{
  "n_layer": 8,
  "d_model": 160,
  "n_experts": 32,
  "experts_per_token": 1,
  "d_expert": 608,
  "d_shared_expert": 0,
  "activation": "squared_relu",
  "moe_layers": [1, 2, 3, 4, 5, 6, 7],
  "router_score": "softmax",
  "normalize_top_k": false,
  "routed_scale": 5.66,
  "balance_loss": 0.00541,
  "balance_bias": false,
  "router_z_loss": 0.001,
  "init_std_router": 0.00718,
  "lr_router": 0.000865,
  "n_head": 2,
  "n_kv_head": 2,
  "head_dim": 64,
  "vocab_size": 9909,
  "norm": "layernorm",
  "norm_place": "pre",
  "norm_eps": 1e-05,
  "positions": "rope",
  "rope_base": 10000.0,
  "rope_fraction": 0.25,
  "qk_norm": false,
  "attn_scale": 0.125,
  "tie_embeddings": false,
  "parallel_block": false,
  "init": "normal",
  "init_std_qkv": 0.0401,
  "init_std_o": 0.0,
  "init_std_up": 0.0401,
  "init_std_down": 0.0,
  "optimizer": "muon",
  "lr": 0.00928,
  "lr_mult_up": 0.713,
  "beta1": 0.95,
  "lr_head": 0.0127,
  "grad_clip": 2.0,
  "warmup_steps": 200,
  "schedule": "wsd",
  "decay_fraction": 0.481,
  "decay_shape": "linear",
  "final_lr_fraction": 0.0,
  "batch_tokens": 65536,
  "seq_len": 384,
  "doc_mask": true,
  "train_tokens": 397000000,
  "steps": 6058,
  "dataset": "wikipedia_en"
}
Below are experts of layer 3 (counted from 0) of a mixture-of-experts language model. Rows are named router (the router's row for the expert), up (a neuron's input weights, with its number), down (a neuron's output weights, with its number) and show model dimensions 0-159. Each number is 128 + 24 x the weight over its row's rms, rounded and kept within 0 to 255. Numbers have three digits each.
Before each expert's rows: "comes after" lists some tokens at least twice as common just before its tokens as in all text. This comes from a sample of Wikipedia text that the model never trained on. Tokens count by the router's weight.

# expert 21
comes after: "0", " ", "9", "–", " U", " However"
router:094098102153109160109159109099117099160155114109099122121104151145152104110147103160116154154115106173154101154108101148095103108139106091160115100104151137097152112153154109103150118102152158150149109102145153113160158151161151152158153115150150160099098123105162101124097117134108153123099102159152102106157103101106153157096147101152097156105139149154097112113145115114146152149138125100102153149149101105154158100124147155151104094094102105160116142098145150157130107110098106
up14:138126117098053139158126123124112157168142139159116138116120104121180114132100137110072148141132142103119134154089114143114136157113113109125121103118098108141149115109111158149151182135178162151158136123102125153128133130136153130121099151141167149145105130109127108101080142124099116125144122118135145096129087176136124168105120114122124130161097106140150126093124109122094120163131148175160142113083093092163140106173121085171110105137087148157117158088125143129136093144098126
down14:154080176125132118130169158134129118087172116178156117119156145109130132145105132093133131136093140147172120110144124146079128173183105083126091152098126101116083144093144131132140148125148111122101157134119159124138151111125131130120122153138100136157095128124177146112124190134111133152138110104128146115118116155103135153135123089113122122088120108089132114093169121123103155111130155141145159118179144128111159110131096096164100151142113112139097072102115137117098097159133150
up15:104132099087066112149099149090107136137171150151132093157115096145132073111146122137123106155156133110140148180143125131092113130105157081152133160125094154128108136102116116122120130123149130130160110140152136133120116163092166115151134170094127154111158163141143115123096127108132124139131089138170114123139168143102114177123119127158145100136122143130159152092116108094165123104129145151102092141165147110154111100093164100125120096154068089134135140132145129129158085092125133
down15:146126103134136150116160127070160117141141116099162160128119174114106165148139146157116115117157135099130145139089122196079101150154130126137128105167107125092105147140132155103137119118125133107123136083122118174155127175145122094165179125113135102135111138109110125169104161131097113133155107099143089105123155128113096168165160139141120120116128138112099128136072094164143106117115123138135139129163167088106154115130081139133119113193115119120099111128119093096122110113146128

# expert 1
comes after: " ", " (", " \"", "/", "===", "+"
router:092100102151106159106158110099114100158156110109096120124105150144152102109144103159116155153116106171153105153108099148093101107136106094163116098102151136095150111152152108104150121100155155145149108104145154109158154150160150153157153113147152156098097122103157102123095114133107153126098103160149100111159097101104152156095145096154096157105137147154098113111147110114147153147143124100100153146151101103156155097128147154149105093096105108156116136097145149154127105109099109
up1:114120082138144138124155168154112112144167119101121106149113128128105055113159124148118094149076138120142094121146141111138147105179131100130132102094167109138132125143102128108127150108144156115145176083093152130096162111119116125156091123109152152160132107111139114139130150110190124187114112121149116078154139161087102136119160143141110139115120139139109115104098134078097103100168104138102094127144111100131161135161139125125135145119165094125127151109149175120128157145133140
down1:109147164131112107168122142112145120121123094083107160099100109114126111142132102130142144123138122140106129130140164092140103089160121094123150149117108124106165157118117103131168142124140138134160088198097089096129121147151148160161097111137133113167159146113140118112177129135098155151131116151148106133103144182108135115137148113117124163120110127107126141138096138096060081142105164113098150123121082131108138145098121095149169181151174120142148150080130115147123134113107119
up2:108143107185176137102123117095151136152137160113144119119094135120114151145158149112138193156140147157144105111121088154108110128108099165131135134148102123127158137151120117110138145139100150129180152102128155134110086111140130058091107128148137134106125114090140119132103144116168103118097114121170110113121132164117161141157182109120111138110095126097063128130157094117110088110096125111132131180150097166138123120132147092159082112127115158135126117127146160113136157108139130
down2:119115148102126150121150136115130122122114136142142076113097152116107156127161123129091069130179133140089140107178113102109118106092109081133129165169155113163155121129105095128144139110134148122116180127145156134127142105140077184104135116097143081102135142171111121165094107147151128138166135104122132143155139153151094136138149176180136129089103078139115140122144138097133134092118110136136080088115129093111146156153135158107119146160114122138105136129112108148126122119135165

# expert 26
comes after: "\n", " |", ".", "==", ")", " =="
router:105107125155057138098126123115058140154147112133128146162106158163133132096129118183105134138148131150125109137124115156109085107123106126141149095117138103127127088119149093064129133089145134143171126116130158130142137136145202139131134157139132145127135120123141124125098116107100170090121121122128087086192093125121186137118126111125131160103142135132107082119133070155176139166152128115119135134137120118137124146136155136136146103105141092126125141097153145139105109111136156
up14:121143144114115132115160129151133157124093155159115160121126117120163134129180093135128141128140102110087109143098148117163130129137094109077162135156094188102129110111151121094123088127078142093136131137146071121183110090158099139148141140117152103120119131153107129091134181119106180156134126103138109137087099109140131122126104120125137121141133103119128107124124104077107143096088152104122175138117130098146115174111110112125090118124101154166114135147153143142142122166133179
down14:147112142139109147138105120140133124088106124106116165098162130118094083124136154120098186139112106102139176101118115132143126128122115166150171104095103127113181146122099159105178115130132142127146090099114114157119088125098142164153092118142113147130118159134144106132108161119157088151171151111130112062139131105138141125110104134138141122118100137086140143129167140184078109149111127110115127121116136137111125129120093168130094156157145145158135116138165151145075154098110169
up15:094142167099122135176163103091156115153144125133171097118172106178137104137104153103128144135113069080131101095120160172125130079147133162147172110155118165145145119106104120137138109121120160090122093125122082104110115128141102164148128109154103127084132128124127146108144123126113144122137122141143070114168084152091100176143079132148153096129083119131141147125126121110133123120085126138117108139147086133107126134136147084128138108152106102160130130129120144140136105160118130
down15:168120122139167163125083117155144128106138083160150136104144142146130085139113135070101126129118145135115115131137163112160113128121169117094129091133125149156116133154126130145114102127148145115146117149128149114154141114132147168135115100121138120138169103071131126113120076106160135170154120157119154086096130141143133108125106175155134164116149090126163159107137129133134083132133127090140072143093124129127118115096079137133109122125089149090166113132160104079149160089172151

# expert 5
comes after: " ", " of", "–", " $", " d", "I"
router:094097104153104159108158110097116102158158115110099120125107150142151102108148103161114155152115103172153101153108099148096103107140109096160117099106153134097150111151153110104153117099154157148148108104143153108161157150161152154157155113148148161102099121101159105122098117136109154121098100161151102111157098100107151157094146100157092156105136148155097114114147115119146154149134123101097152149153102106156158104127149152151105093095102107159118141099146151157129106111099111
up1:149099106078112112103116147124092115149144175118138128102121134147121131099143109131134146146123159075138117144176153100128144101099102116151145107083156143120093105110168109111154145135125150168115128108153151127103123118083119161120132105116149155092143139185143153132118153134123127136120113178150123119144089146109119129150158117137086150119147145150163177139137126071117112139124054110133110121161119119181126134107093136148150161135147056134133154127136096142105122124131096
down1:118134105143120125104078126137125109097122107133124191123168135112104101160123147091110172129124114156193095142122158076112116137159140128153160147147169140153108111140085093126147156136138119104115117171159123152141094136128136169123130142134116139143123106162111126114145112132141197108123102120100146132124100172119079094109118149100128101139131140156145120125137111065131117111122094152145112164106127124088078108142105129152145104131154129130122134151089157125124127191118148
up2:096116104109153113122141142113099117115171074119159127142123097125138106147167136104115146094147104135162089142125131134103080157078141131146099142116082173115144114148126136150099119142105178117126122142102105099160138128163146058155124123135098155140084141101125112110139111173081107147077135104160118136120158125097125148100118144142089126140096134156122140175120121138157161138075178089140154144170124145128141145137112135104125125094147143130147134132123122125135143133151170
down2:114117121134119105117130087138121141121143143096151139151128125134102123153181137091166128106167136101124167157119141105139100198082096144168133150133147078114126133136152153125073139114126138127127130117145143138131168117178132088093113138147109141119181124067126104134167122133094107096152099102136147120115155108117144100135127137172114123122122141179084109144127110102113147130140105167142108142146163083094156117125129161120156119114127144124167111085112122144097160090132158

# expert 29
comes after: " the", "-", " \"", " of", " (", " a"
router:092102101152107157103157109098111102158156117108099122127106153144153105108147103159114156152122108174155104155109104151098101107138108097163118099101154139098151110151154106106151119102153158150151112103148153111160157151157151154158154111145151160097101119104162106122097116135106154125099100162150101110159100100104152155094148099156099155107140151156097113116145114123147153145145125101100155148152099105154159102126146157152107092097103106157116138098143151156127103110099113
up0:080140130125119091140103108112087151151151148159164150108159138120144113136117149156149115164121121121147088134128152136065124114114135123153098129098101092092122096101148132110121104131106149132112153118189097119153079118114094143164121134167154133090134118110173126100151132125114138160134074160163168125119130097127144126110135129118137148116114114152127126095108113160140117144152152125099115161178095152098148136152147122113146076080153157113114163122143153150160080100118127
down0:128183130107174117132132140168137148095126124130121110122121103111136135116161134124087131121126103123141151154117116123170144114104133197131105149155107124140135137124137129156189128146132127141087136115111119175134104164090159188144093139123114123110089094129097131116087114109091108089147151123142133125107107163137091120105152103151161126147129153099106165117190118083097128119111106142096121098136139106129107139120105089160172131071149169135155156144123110142103158132133131
up1:130148130160138092165135091154169107165115088113134168113117119141126109132144071137131119145147152113167133151144128137150094132145081180124139140121124106148141126134127136131154105133134081114150074086126109116142163109137135148141172158142138120161072176080120137129118118138120141138107140161129130108069120105125165123118168163121156093134116106126116117124130158110141146169135126150121135123107105113131145109143133129099155085135094111120127116105051150112074134101153095
down1:111098121127110141107152123082143106126130133122123143147156154106079150146127084140130105106147130154103101139116091145172190133173109112125088111120135169105135142125131139145121143147139121093128093162145137154120114126096072155126080092075151115150157147144132166115069143149106155094119123106158122144111125136107130129159135154124113161153121136098176118127111121102106120134140158145138105136113142114128119107102132185088143120080153110124165119130135127172084153115173146

# expert 28
comes after: ",", "6", "2", "4", "8", "7"
router:093097102152104159109157112098115102157156116112098122125107155143153104111147103161115154155119104171151105153111100150093102108138108093162117102103153134097149108153153112103149120100155154147149112104145154112160154149160150152158154113147152160100101122103161105124094117136110155125097102158149099109158102100107150156095146100158093156105138149155097112114148112118147153150145128102098155152151102103157157096126150156151107093096101108159118138099141151158130104111094110
up0:125083115159091120119114139140144160108157090102118130118124164126091096161141130101146123142087136101141143145119111143108104092134138122189098097071093108118132132154153156110105128122152110155152123095101127113132163138140126143155117149144156116135109128131166109112086163109096132133127116098117140094141143137128148098157139118161121136160183138113150109123168141065134113173076175130126147117157132161161126172117143100160118147111125139087118146112157168146084115149132135
down0:085156138077102165115131137102125130129146143101156156109165134151130126134145118089093105100063161111129121093163089118120156163121122110129144127108118116070134152109113124104129132133108127135147148142132101146098146163117111106139148162146167098162139109111109131146106128165118151110120131158142148174133192132111145127202126126131084100159132148126100152169161104086116169145083137157132133121098117146139124121146113134104119119140101093137150129128150137127112077119124090
up1:119130122118101106128158108085103108128145106106130132158110121113111076146146135122146109105120135173117100093111113154117133124165127122144112158174091103165160107092161110114144108081097166167133119138111158124167113166168134118188170082127140105178158141144137142113120125105123113146110076127171110130145111131150133126109099154118118144122145144174117140118124152138146114118136122093101110173132078067161168119165128126102116107106104128134121106142104111105134114139149150
down1:133128139120167130120144089130149136122178142150123121157151105098124133132138133141093096161154153155130163164130087133091095080136094150170145128179130120095105136133146109116121089106120126105111153131129099158155097124150093134117156112177099116174177130120138097158112165090100144148101104159198128137120145118118135086117153139117119124116109106142142138145156171119131142135086115185073106123133111125131115118124103127105117144167094099128118104102120153120126090143148118

# expert 7
comes after: "1", " ", "2", "3", "9", "4"
router:093099100150106159108158112099112103156159115111097118123108150144152104108146102159115156155115103171155104156109100148094103106138109090159116099102152138098150111152154109104152117100153156148148112104144153109160157150160151153157154113154152160100098122106160104124096116136109154133097102161150101110158102103106152157095145103157090156105139148153098114115148114119147153149135122101102153148153103107156158100127148154154107093097102107160117141098146151153128106110097111
up0:134101108141147118115132082118155118162099120085133122128142118130141126116110166174080148143141107146103083156127142106124144130144072109127150122133156123096097139160110116132140158119114134124143153094155086169096119145132132144157141139111157157125118121091137101147147114146123091109089100122096107125154157132137125137095103139121162122104116079132097124158137132141129134171156127178174171132164118130165122072099196138106115153121151124156116125136170088139129149121092092
down0:138135133116105146122112116132090163153168160181127126187135096154164107153137133145096187141124137138145149154119111127141146165122156107112147108114089113150125145161096125131155114157138070128115167151155149090130124131147129110122114119099155103109131078088123090124125112102123118137109136131150120148147176185096120104162098131129147120133087136090131140094109127123116159121157132074111133112133140154133099079116119116149105124142085132108168134138078098140152127130131082
up1:159109161117126180123090152093103144126122135159126144125114137093110115126158150164068128161104117117120132149151121178132097083102119151109119103151108126124115160108179170133133117100129167133110189076152134158146135140127150166125113107162147139123030142093124114114177131154098129108131075132123101117108124123134123138116117126164122166115145095167118153127113128153160092146127133121134148086118102138130135123124139154159121121139119136138140129111122105137090132103103133
down1:135081118116106116141120115139163100130124115140129141099130134105153124136098131176162112139172138107138143120113095117109200136140134110159134110142121105131117166089121155103113125162124111149118148082117072130097143171164111108146158125102117113150111096129133153143097109093132102133106162115093091153096120155128102155093135129133104137164135131124115149117085124103143147169116091097133118148138142083127169161161113129129162124150109145120194155128082187148118155120135140

# expert 0
comes after: " ", "–", "8", "en", "z", " withd"
router:092100101150104159107159109097115101158158114112098123119103151144152101109145102160119155153119104171153102152108101149095101110138110091163115099107152135097149111153155112103152119099152156146148108104143153109160155149160150151159156116152151159098100119103160105121095117140111157130100102161152103109159103102107150154095146101154092156110141148153096113110146112112145155147142125100101152149154103104158157103124150156150108092095104109157118138101147151156136105111097109
up14:115135154099126103112105134156112138100159162103120140138133137107145135117111133140147094172134148087112102135116133122135125139136064173150112098111092081072138140165146141128174148140161160102129172111130097143111139130142159161108138091152099127131129149118093105133172093125109115157139140137127087121106121163103112180133166127124152149097124131144126129151113125076144146120135118106133156123127099088203153144146109115167125131097104135176139131128124145117068133141147145
down14:109149133078125104092100110103102105106135144140146133130160161140135136148105135078124145104073094107124135156164133120111128145148148125137127133110136176116156117102152074126146160107124124101130127119115159094161144091130150109159138129104112119109196108184108121128164163169092136138171111149150104153117164123105126155134142129115108116121133131151132121133161098128163113092104148080125131166137102136108099094142125121128131148124091051141118128157183132132145111153129109
up15:122158091068099134131101099127123137117150116120107114100134114132100108106112134158163153093134139136123139069114128139120135137155103166104137111125117087127210082141159117107140150116130134144127122123181142111139134116097163152134124132170099084133153166131140126114098110115117116134110114132169132132128106122176137164103098163099114103125132156114105139181144173147150139143122102147078123119078090113126144120134124133147132134120151124143142130139177151179154072113146151
down15:149166138119114153120134110167153143197131170132126109149108116146115130134139118147092125112146133130138139130113141106120070126118155118151129120155077090130083122131131159103082119156121167159117124136183085144118141101100143124150052154067144152124139104116150112091116103101113087110126137106126161145155114104117119127114107158147133149112135122093139127115129151133138137119144103097128108126157164097103104154118147158111154153109143167108178164181107125124145108123133099

# expert 27
comes after: "0", "3", "5", "4", "6", "7"
router:084097100142113109127169113135104134143166116115126138125123126139125119089175079143095138175162143116116147157110123120115100121139052147174126110124162111096145120129135159071129097104134162134150086122149165132166129143143185125147112134117142153117083126126132098128106086136120177146107121146139073135135133129120140164137150103157091129086120120132121117100124122088135202137145145116119143140164104122165140119125141109155073115130101136129137147100133134136140129137128106
up1:094132160112126147137166104094109107125100153104143143132147113127094127083145127073113116176132083088097103115121115163109124129171138138154157157099107140135158147077143148175123157152145129133157132154140114079132139096112119153084117072173123126127125149132159138131157148142142094099146123128149145115125120127168135113144136133097135160095143119126148121135144116128113192127053124095145104111120132134110070117137123152160097135136138130103178155152110119118138109136122118
down1:135117125141118111131119094117141102114157101133164164126131093132140124128114159132118100136144174143141130107134190129116130164128126144146079171119132114108122160104140119102129157104116165120123142071082114104140105127098121145134077181126120158101127146150158098131151139115156160101152156180148162137137075139159102098160096098148124161109098106128121148149122114095118131171135156137114165139118167095142179103112103131102086135092113125143139106089113158128103154140149127
up2:090107123126156159087117120157139137144155124112163139144167161107139161119137141119153184112143150088134096129112150100145139101150109144124104147118124141129087095144095142106100119126110128081144149169166085139131140097122114103131102109145109124119162096186114152130130117147093122102121153163155113145177105091104078138132153105117160145118137164147125115147086109116160149150123086159129130148135125158132158148109126129130126117090062105124123151107153132151094154157142082
down2:110175152126165074130175129121130127138076133145075113122131136118164166086143113118124136133102118107143112093116142126133113196116126135146112113147143073110102143145141144122112101121160081101117129127129141132139108158131093166137172127151115138123159140120112115174137150088126144107147113129113142171173101107149144121144111150132117160089104117063130152145118143201133111111120104108146134102101116071129153141105094135100107121153128105117112110146121144104134136161120149

# expert 2
comes after: "1", "2", "'", "4", "3", "("
router:091103103152105157108158110097114100156157115109099121120106155143151102109148101158115153154118105171152101156111100149094101108140107090161117099105152136098151112153152107103152117100154157149148112107145151110160156149160150154158152116150151158100100122103163103125095119138108154131095104161151101111157099102106152156098145097154092153107137150154097115112148112116147153147135124103101154149153101107155159103124148154153104092098104108158116139096144152157128106109093112
up0:117155150122109084104143094120131147112096153151115068144090097185133146107100177096129132099120097158103109151141123102143129151110109143111129105138128122128143116164116132120136115085130131149163145100154193099131151143133143156135112110138142094177103147099165118140115123139124114130127109108167155123130110086089125130135162125115140126077170098158148105142146163138142100146143168157133163115147104151107112149108138130110113088168091096148123125094128131128159164100084130
down0:128125108098111131108138144176085095115113137143130094133121124117095151117112108087153157134137090140120124093108119141130150112134161113142110117122119148131099115151137135126148150136081120095075125150138116115133083146185155128126162122142160182163119132105145117152140094118175100163163186139115134151141093097083129163080154167124115138112129138096125105138127160177163093120103139176121117125131138158116105097123121125106131156187087106138111131123155140133142090135111119
up1:117127166133112144150137098139153088154086106117137160106114122150143126149113094119107114142162108146127139134134126137107152144142114153145107103119129134125155128146153164116110138109157097133126090128135127107123126118156162149170115087121076155094136145105111128143131146136118182138128137142138085106127133109143137163167150127121148104177153090125107117058124102164097144140109153055089156148124060130110101079155151135108145125169168128143119140107147114111167079130136117
down1:114123139135140086142141110186161123127130142102122099125122144125094119102142140097130119137147144067133154141121172113115123108159128157165142163120115129083177126108112134162124087142120149137141135182131102151151139110096124148167133143172163133154132084130114130164133131125118180124121095124161146100093097107069141102122127123058103128141102155140155136129141104130118110144086117134117122109153117154145134174098069137105123113148111163136112090114162154107139106110114110

# expert 19
comes after: ".", ",", " that", " United", ").", " is"
router:095101102150106155108159108099117098158156115106098118126104150146150102110146103159114154152119105170158102153110100149095102109138109097163113099104155137096149112149153111102151118100155156146148109104147156109162155151160149153159155114144152159098099122103160104124098116134107154125099101160154098107158103099103152157093144100157097156105137150154095113112147111113145151152139127102105156152153099105155159102126146153151105091097105108156118140098147150157126106111102108
up0:107188145131114109093120115103152105102184153132148115135093137107128125118147073145128173115121101153105130154115081171103090106132120115164128154133118120139142135147123158158089118172132130129174069123154125133120133098182098128117140109119165125138136108165112108158125131114146162128122129183096145134136110123138154120119140091130125138173127145156059105091158131117140138092088137116109131138134134101108143099123096125124108110139089103118143100100100151130161148159161139
down0:115153141104164133091168133111149156145168144130112125124123156154100120120119141105110146111136131094115074164107135091130134082097086185114144141157086168182129127115112081148118142125114120156142123121141130123110120155106123137107138143125098112156178120152144102157096143153077131085154125152144128130129092149110089131139125106157154110139118090145177125132131125120086099095151161184092161107137108143100109159123141099132120114129123129158169109115125095134142176122143128
up1:128121127097141142111104163081148172125156109147131099169109118132182136132124122108146123132137132123120119191115139121134151177148104117114157097142142129089141112138116123109102080083093115116142121135096159113125119159109147154122169087097134136150118168097102093133122106156159101124153110163177125104137141134066136133126128117165110125138144117109104134127140074168137109065149171129138110117117101143142107145142140142126146091099159113167120081132165148147137126120143097
down1:139170194079151130125110147157129137122149146096122141150124139147101146160135115150103137103125120111111106091142097131117133102115159123121128111140099133122142156115168122142123108095117174143064115144132141163127154155096131128145110133113109103122142075123114107148135159137136132119150111138124172118122131165106126124131173112138130086141096168121139109150111174134133150124140074160154117103141114103135128119068131156068138136156097105131093155166117094110181145070135150

# expert 20
comes after: "0", "9", " in", " of", " for", "–"
router:094100102153105154106160111099114101156156115109098122126104151141151101106146103161116153154115108171155105154108103151093103106138107096161115100104155136099152113151153108105152124100153158150149112103143154110161157149161152155156155112147151160101099123105158103124095116136108155125096101160151100112159097099107153157096147101158095156108139149155097112115147113116148154150141124102102152150151101105157158101125148152151110093095103106160116137100147149155127105111094108
up14:186137131155108140119136178117111159157145088143132074110094137129107111086137142131101112117109107146134116112099110134139114086155121170083113114130105136104074086150104135118115154121147159147103137120110164153174114103148135156122145091111120158135086123096140122163135115137163150081118169113148125138105132144132132158082081112129125105132128166144130169111127161093155136119093126132088128160157134151159139163105096157135172148119160105137127113113134109117162145108103113
down14:122110139123102171100099123149110148103140111117132144114114155127089117164092120091109117116132129111163125119121174140114129166148102157142119121104109145134150119137139112148166134083147139106083136139131131137124135155143169125109161110148102081123148122099150112146146149157120146140124122089140102085155125216150127132169157097128141143113156161132174155111135133111166115114160125103109180091108095137091110093156106168121098120106116123089108183109105149118128112094149130
up15:117123117152138126090113173116122122108133141105126134131166113140143114092107096117119148111139120110097081156157116115154154081100129116157107161103158113152151116182168105124128087120113170124187117074123125127190130170127157129151119148100134149130096141130083121122128134150154100162114124142150131107121125133109115134140139118126131113121127085168129089144151130082113124147077140104104110108173134129117144164171122167166139124112164138176125127137146079090101149121124114
down15:093152168136124132107137136125121120109161125137168129101112154111144123137144157099159097121101132147109109111083133197106126129107109144133088107123142111096093148122167091101104170128113136089103137140125148113109079151163144121115131107128162100133153186131108131156141121103108107103111126134130120146111113159084131102192145126150141140099132093164110146116153126087176097118139096133151115136140139132125111144144146127126072144138114170176104155157163070152143142120118119

# expert 31
comes after: "\n", " |", " at", " is", "|", " +"
router:094100101153104158110159107097116101157157113110096123128106151145150103106147101159115157153120104174156103153109099149096105110140108091159113097105153136097151111152152110104152119100156157150149111108144153111161155151161149154158155115150149160101099121106161105127096114136109154124096105160151102111159102103104152156094148099154095154109139148154095113113147113119148155148141124103098152149154102105153160103128149158152111093098102110160120141097144151154128104113099111
up1:133095131087112136116124099071142142101107131144153111138112101143140119153099156135145176144126125184153104098086116096144100066159142141129124118135143165131083151088146106139123130142130148159126106107143128093121134144132176162129131170118125098140125126093166120150152168121144160112107130114120103113132143176104131116112127129152122133111156102137132128126131134137130168186170128119154112141152123139097142105141115075128118076145066136117096137106138164136166130088170142
down1:132132132118150168165155116148079163097149125105131179113173116106090116113120156122091155163122136108152131101129147136170121169127118117147112199153146127133119108179130119099074107115117128141150108123123127138139113108154165108125116108087107145136123108105118166170099133124102108122152108112137145156138125195144167091151109126093130135121153123114152097147119128118139088141097112154149097166130096074131142139117146164121155137095113109113090169120122116135148105115104102
up2:123157140113090118105144128104109123118154143123122122158095140133160168079107082146147178182106103156106090118147173114128119128099082127110144095130130111146157161164118111090160135120164112161155099075128125165090173140175144139115121112149111133118116150132143116111154105126160134098128138136108130090138135171118155124135132055085130159113119152121110137101139127095129119115136126096126112133159129136150118147111103132118112107092172124130120105148122187173105134122137136
down2:129133151148134144122119096110116122150144127144072108134134138162111094125146167143102142100126093140085164189083134149095094115139165146146148124135122167082146100113128079099084123170111135127099122128160121151128104140136094155109129101167162074150149149135123099137119165099157125135096118139174073133132132159152081131132148118117124138099137148107136129097102116121126172142109133118112097097137151125124145122135126160134097136158163125170107158181161121122127110143111115

# expert 9
comes after: "\n", " Born", " co", " non", "   ", " Al"
router:123122106133067136138174118123097094137133104127106096092078133127123116138128129150100154128153133155142089127130087146077123102115125146107096082131141128097125090151149142116132167138136124148132075103156141081156171132158158125142136112162168167119100132116150096124092115099075126111114115196126141142131142077140129141112138119140088119122133147139107082122129079148154148157128151089108143159184115118147149155131141139144151115122135100118122135082139141134152126111132124
up41:119109135101133119107156140103106142132124104131137158115128127136092109143086110132126147160126145154144081135123086077120131141115143127148137132127128102111168113133095143082157172134169131124108139150155100096131119140099159147088144128109190091090143165109120157120170118087155109134156154161110113141146123140130137145104117145104159140114139107102146122093159126122149103103173114089095128072114160133114146108119117114128102119169152095130133146177170121194127157157104151
down41:089099155206094101110143135128156140128124127119116096119128130163143128132151123129158116117099094166179147112114150134128112123117151155087156111113093095120140163110143145134127172136145091135141160102125158127120098124134097055119073165143098185126120111149107132156075157134116136150081121140135155106093136113091127137167147117104131119107143162114120130132147139083111114166130127114145136197098139140138104143134135120086102160149119124103119129155124138130127125137141129
up42:111059147124115131109143133111109157104149111110148159109096165159161111164135127146101144079124128142123118128141143117132116138161149203094088147116100096135097126129111137093158101154057121142142099134067083143144110117118103148122123143084126138097121132095112154107152113137110189113106132112145166162119150122111093135098089157118150128153147159144108153135097116151152112125145098124135130166112129120114136163099173111131119114132137116112175117129135158136132119122111133
down42:148187134109133123119087162101137095123117102144136150123131145165137104113135100145102163141139167108126157147155104101079152177148143168122141140115133100105124119099127141126133136126136150156157154141126110075111119082146125101144135105143120121131163145112089125150164138105159097180138126106116122148097146140093107125086150154085085097166078084145147119098145110144117172147106125104152111174138104092116140085161131120180120131141132151104153124112130160120119118130132117

# expert 25
comes after: "-", " of", " to", " and", " in", " —;"
router:093098101152108158106159110099114098157157113107098122127106151145151101109146103162114155153118103170156101156111100150096105108139108093158115099104153133097151112151155109103151118101155156150147110106148152110159156149161150156156152113147147159099098120105160104123097115136110156127099103158151101112157099101101150158098146098153097155105135151152096114118147114117148154146137124099098153149153102106158158104129150155151106092098103104157117140097144152153121106111096110
up0:083074072099119121177125130108162131118147125128148124130171105139116068120147129129084131134139114121174128121097089148078137136134152123130175120132154144139145108085149108101116146128114083134119137138144150134188162099191123122109125120118114144099138159127114121130135115145145167165161119147122119152112167124135106098157105127118090108153106118112140143106156154129141124157150118133078122175106101170109177090129098131153109121122135105144115113111144120128151152171125148
down0:117085074107150146162108129151140110136141144118147146133144140127143157134145140115087140141141146123142135100143142091089131158084110108087132147147112126103138133175148118149124146096143120150121119136131153186141081101099139168117153128139103115157172080109068090162123097159127138128195126134148152116143109126095124107175110126133136101153146114134111156122126158121133153094117110143133108146176114171111103127117133130112104088123156164100136103155107109082088163118115137
up1:127089119173128107127138098145149073155094143152126165109103167150155119138120081165095159121146104118166157172145120111161150130095070110114137129132163122116153110136123141164157109162124100120100125148135134146160114173171115116141107096116103170149149136119118184117143152102123109140127128147145118134164165108166126141145115124123101153144149111121121139116103154116089123151158129096150107141123083168118148100138138163135128087110104106147144134170111156150134102087108159
down1:149169088129105137177131116119116146111151140130147102154108141126117089161098150128141113129164179130141112129110110143187128130134106097104103096142125141129095158087142082147071126104111147148138168156131150108160123131120114129125119092119137118118103144139136155092161105107171133165183118110114160167128110160117149161127111156123110071175130141134163087116133156144140126156128138130119103133098094146096124116129112109080125132122092094090114096126141158145081153128140137

# expert 13
comes after: " (", "9", "'", " a", " as", " with"
router:092098104153106156107161112101117099157157118108097121127105149145151101107148101160116156156120106171153102156109100148095104109140107092165115100105153132101152110152153110104151122101155155150148109106146154111159158150160151156159154115146150157101100119105160105124099114134108156124098103160149104112161101103109151158095147101156097151106140149155099113111149115110151155147146125102104154148151102106157158101124149158153100095097104108161117142098146153155127108111097110
up1:093107081129134123150129132114147125107133105119119137117166107107113154131156114101122153145157103175131160142118165147125097110129174138139122106116088164101129111143118171144145136090115109148162119131101124126175122203083094160135116132117187140116086125116149102105152110133140152138133140163119060134093127126140140148155123112089107117147130087129139104171128114123149157137138103118123148101161138158092129130174124139143072112121120132173131143143160125104106097124170146
down1:182102143144122080139117137161136133131121114151116115117101152133146092156163125091093165116126139132099086171086162138151144114103129132134133149142119158084153154175149136124204101109132147097121120109091143130112107141145129137135127133128133076138144157130150117127109102118103155141100135086103145153113115114155135122113146171097124165115116101148131129110149124137132165092121066127082172169122097119149123133127079095158124087124118142109129094106153137176122119134149123
up2:138143097124124143117052125122146144120135108119149149113132102124115068115162125130118103103117090100127154145133113106150131138127123070161164120114154110144155097149140149129110124098149135127107143162117155102105133147149141161116158109153111133045103141118148144120118120124133154141126150166121125138154085148091130109116127116173121154112173162103131123097137160143188133161159106115133149142133092093116159130105120086127104143103143131081145137097165143144173121116173112
down2:119151136085149100091111136106105099134151094079166141132130082160120103142194087159127099159121174136168111093153149123137137147141149127120134137111103111166139151115120161133104106122115124116095131121127101131138173141145150136104085157131106094109166129134121120147152132149152097179129117109139137111118111105127104124131143062130087141103145120128121168135153084110142087151148099138152115150124131125101143116112148152152132119194106135143078136150137114137158086158149131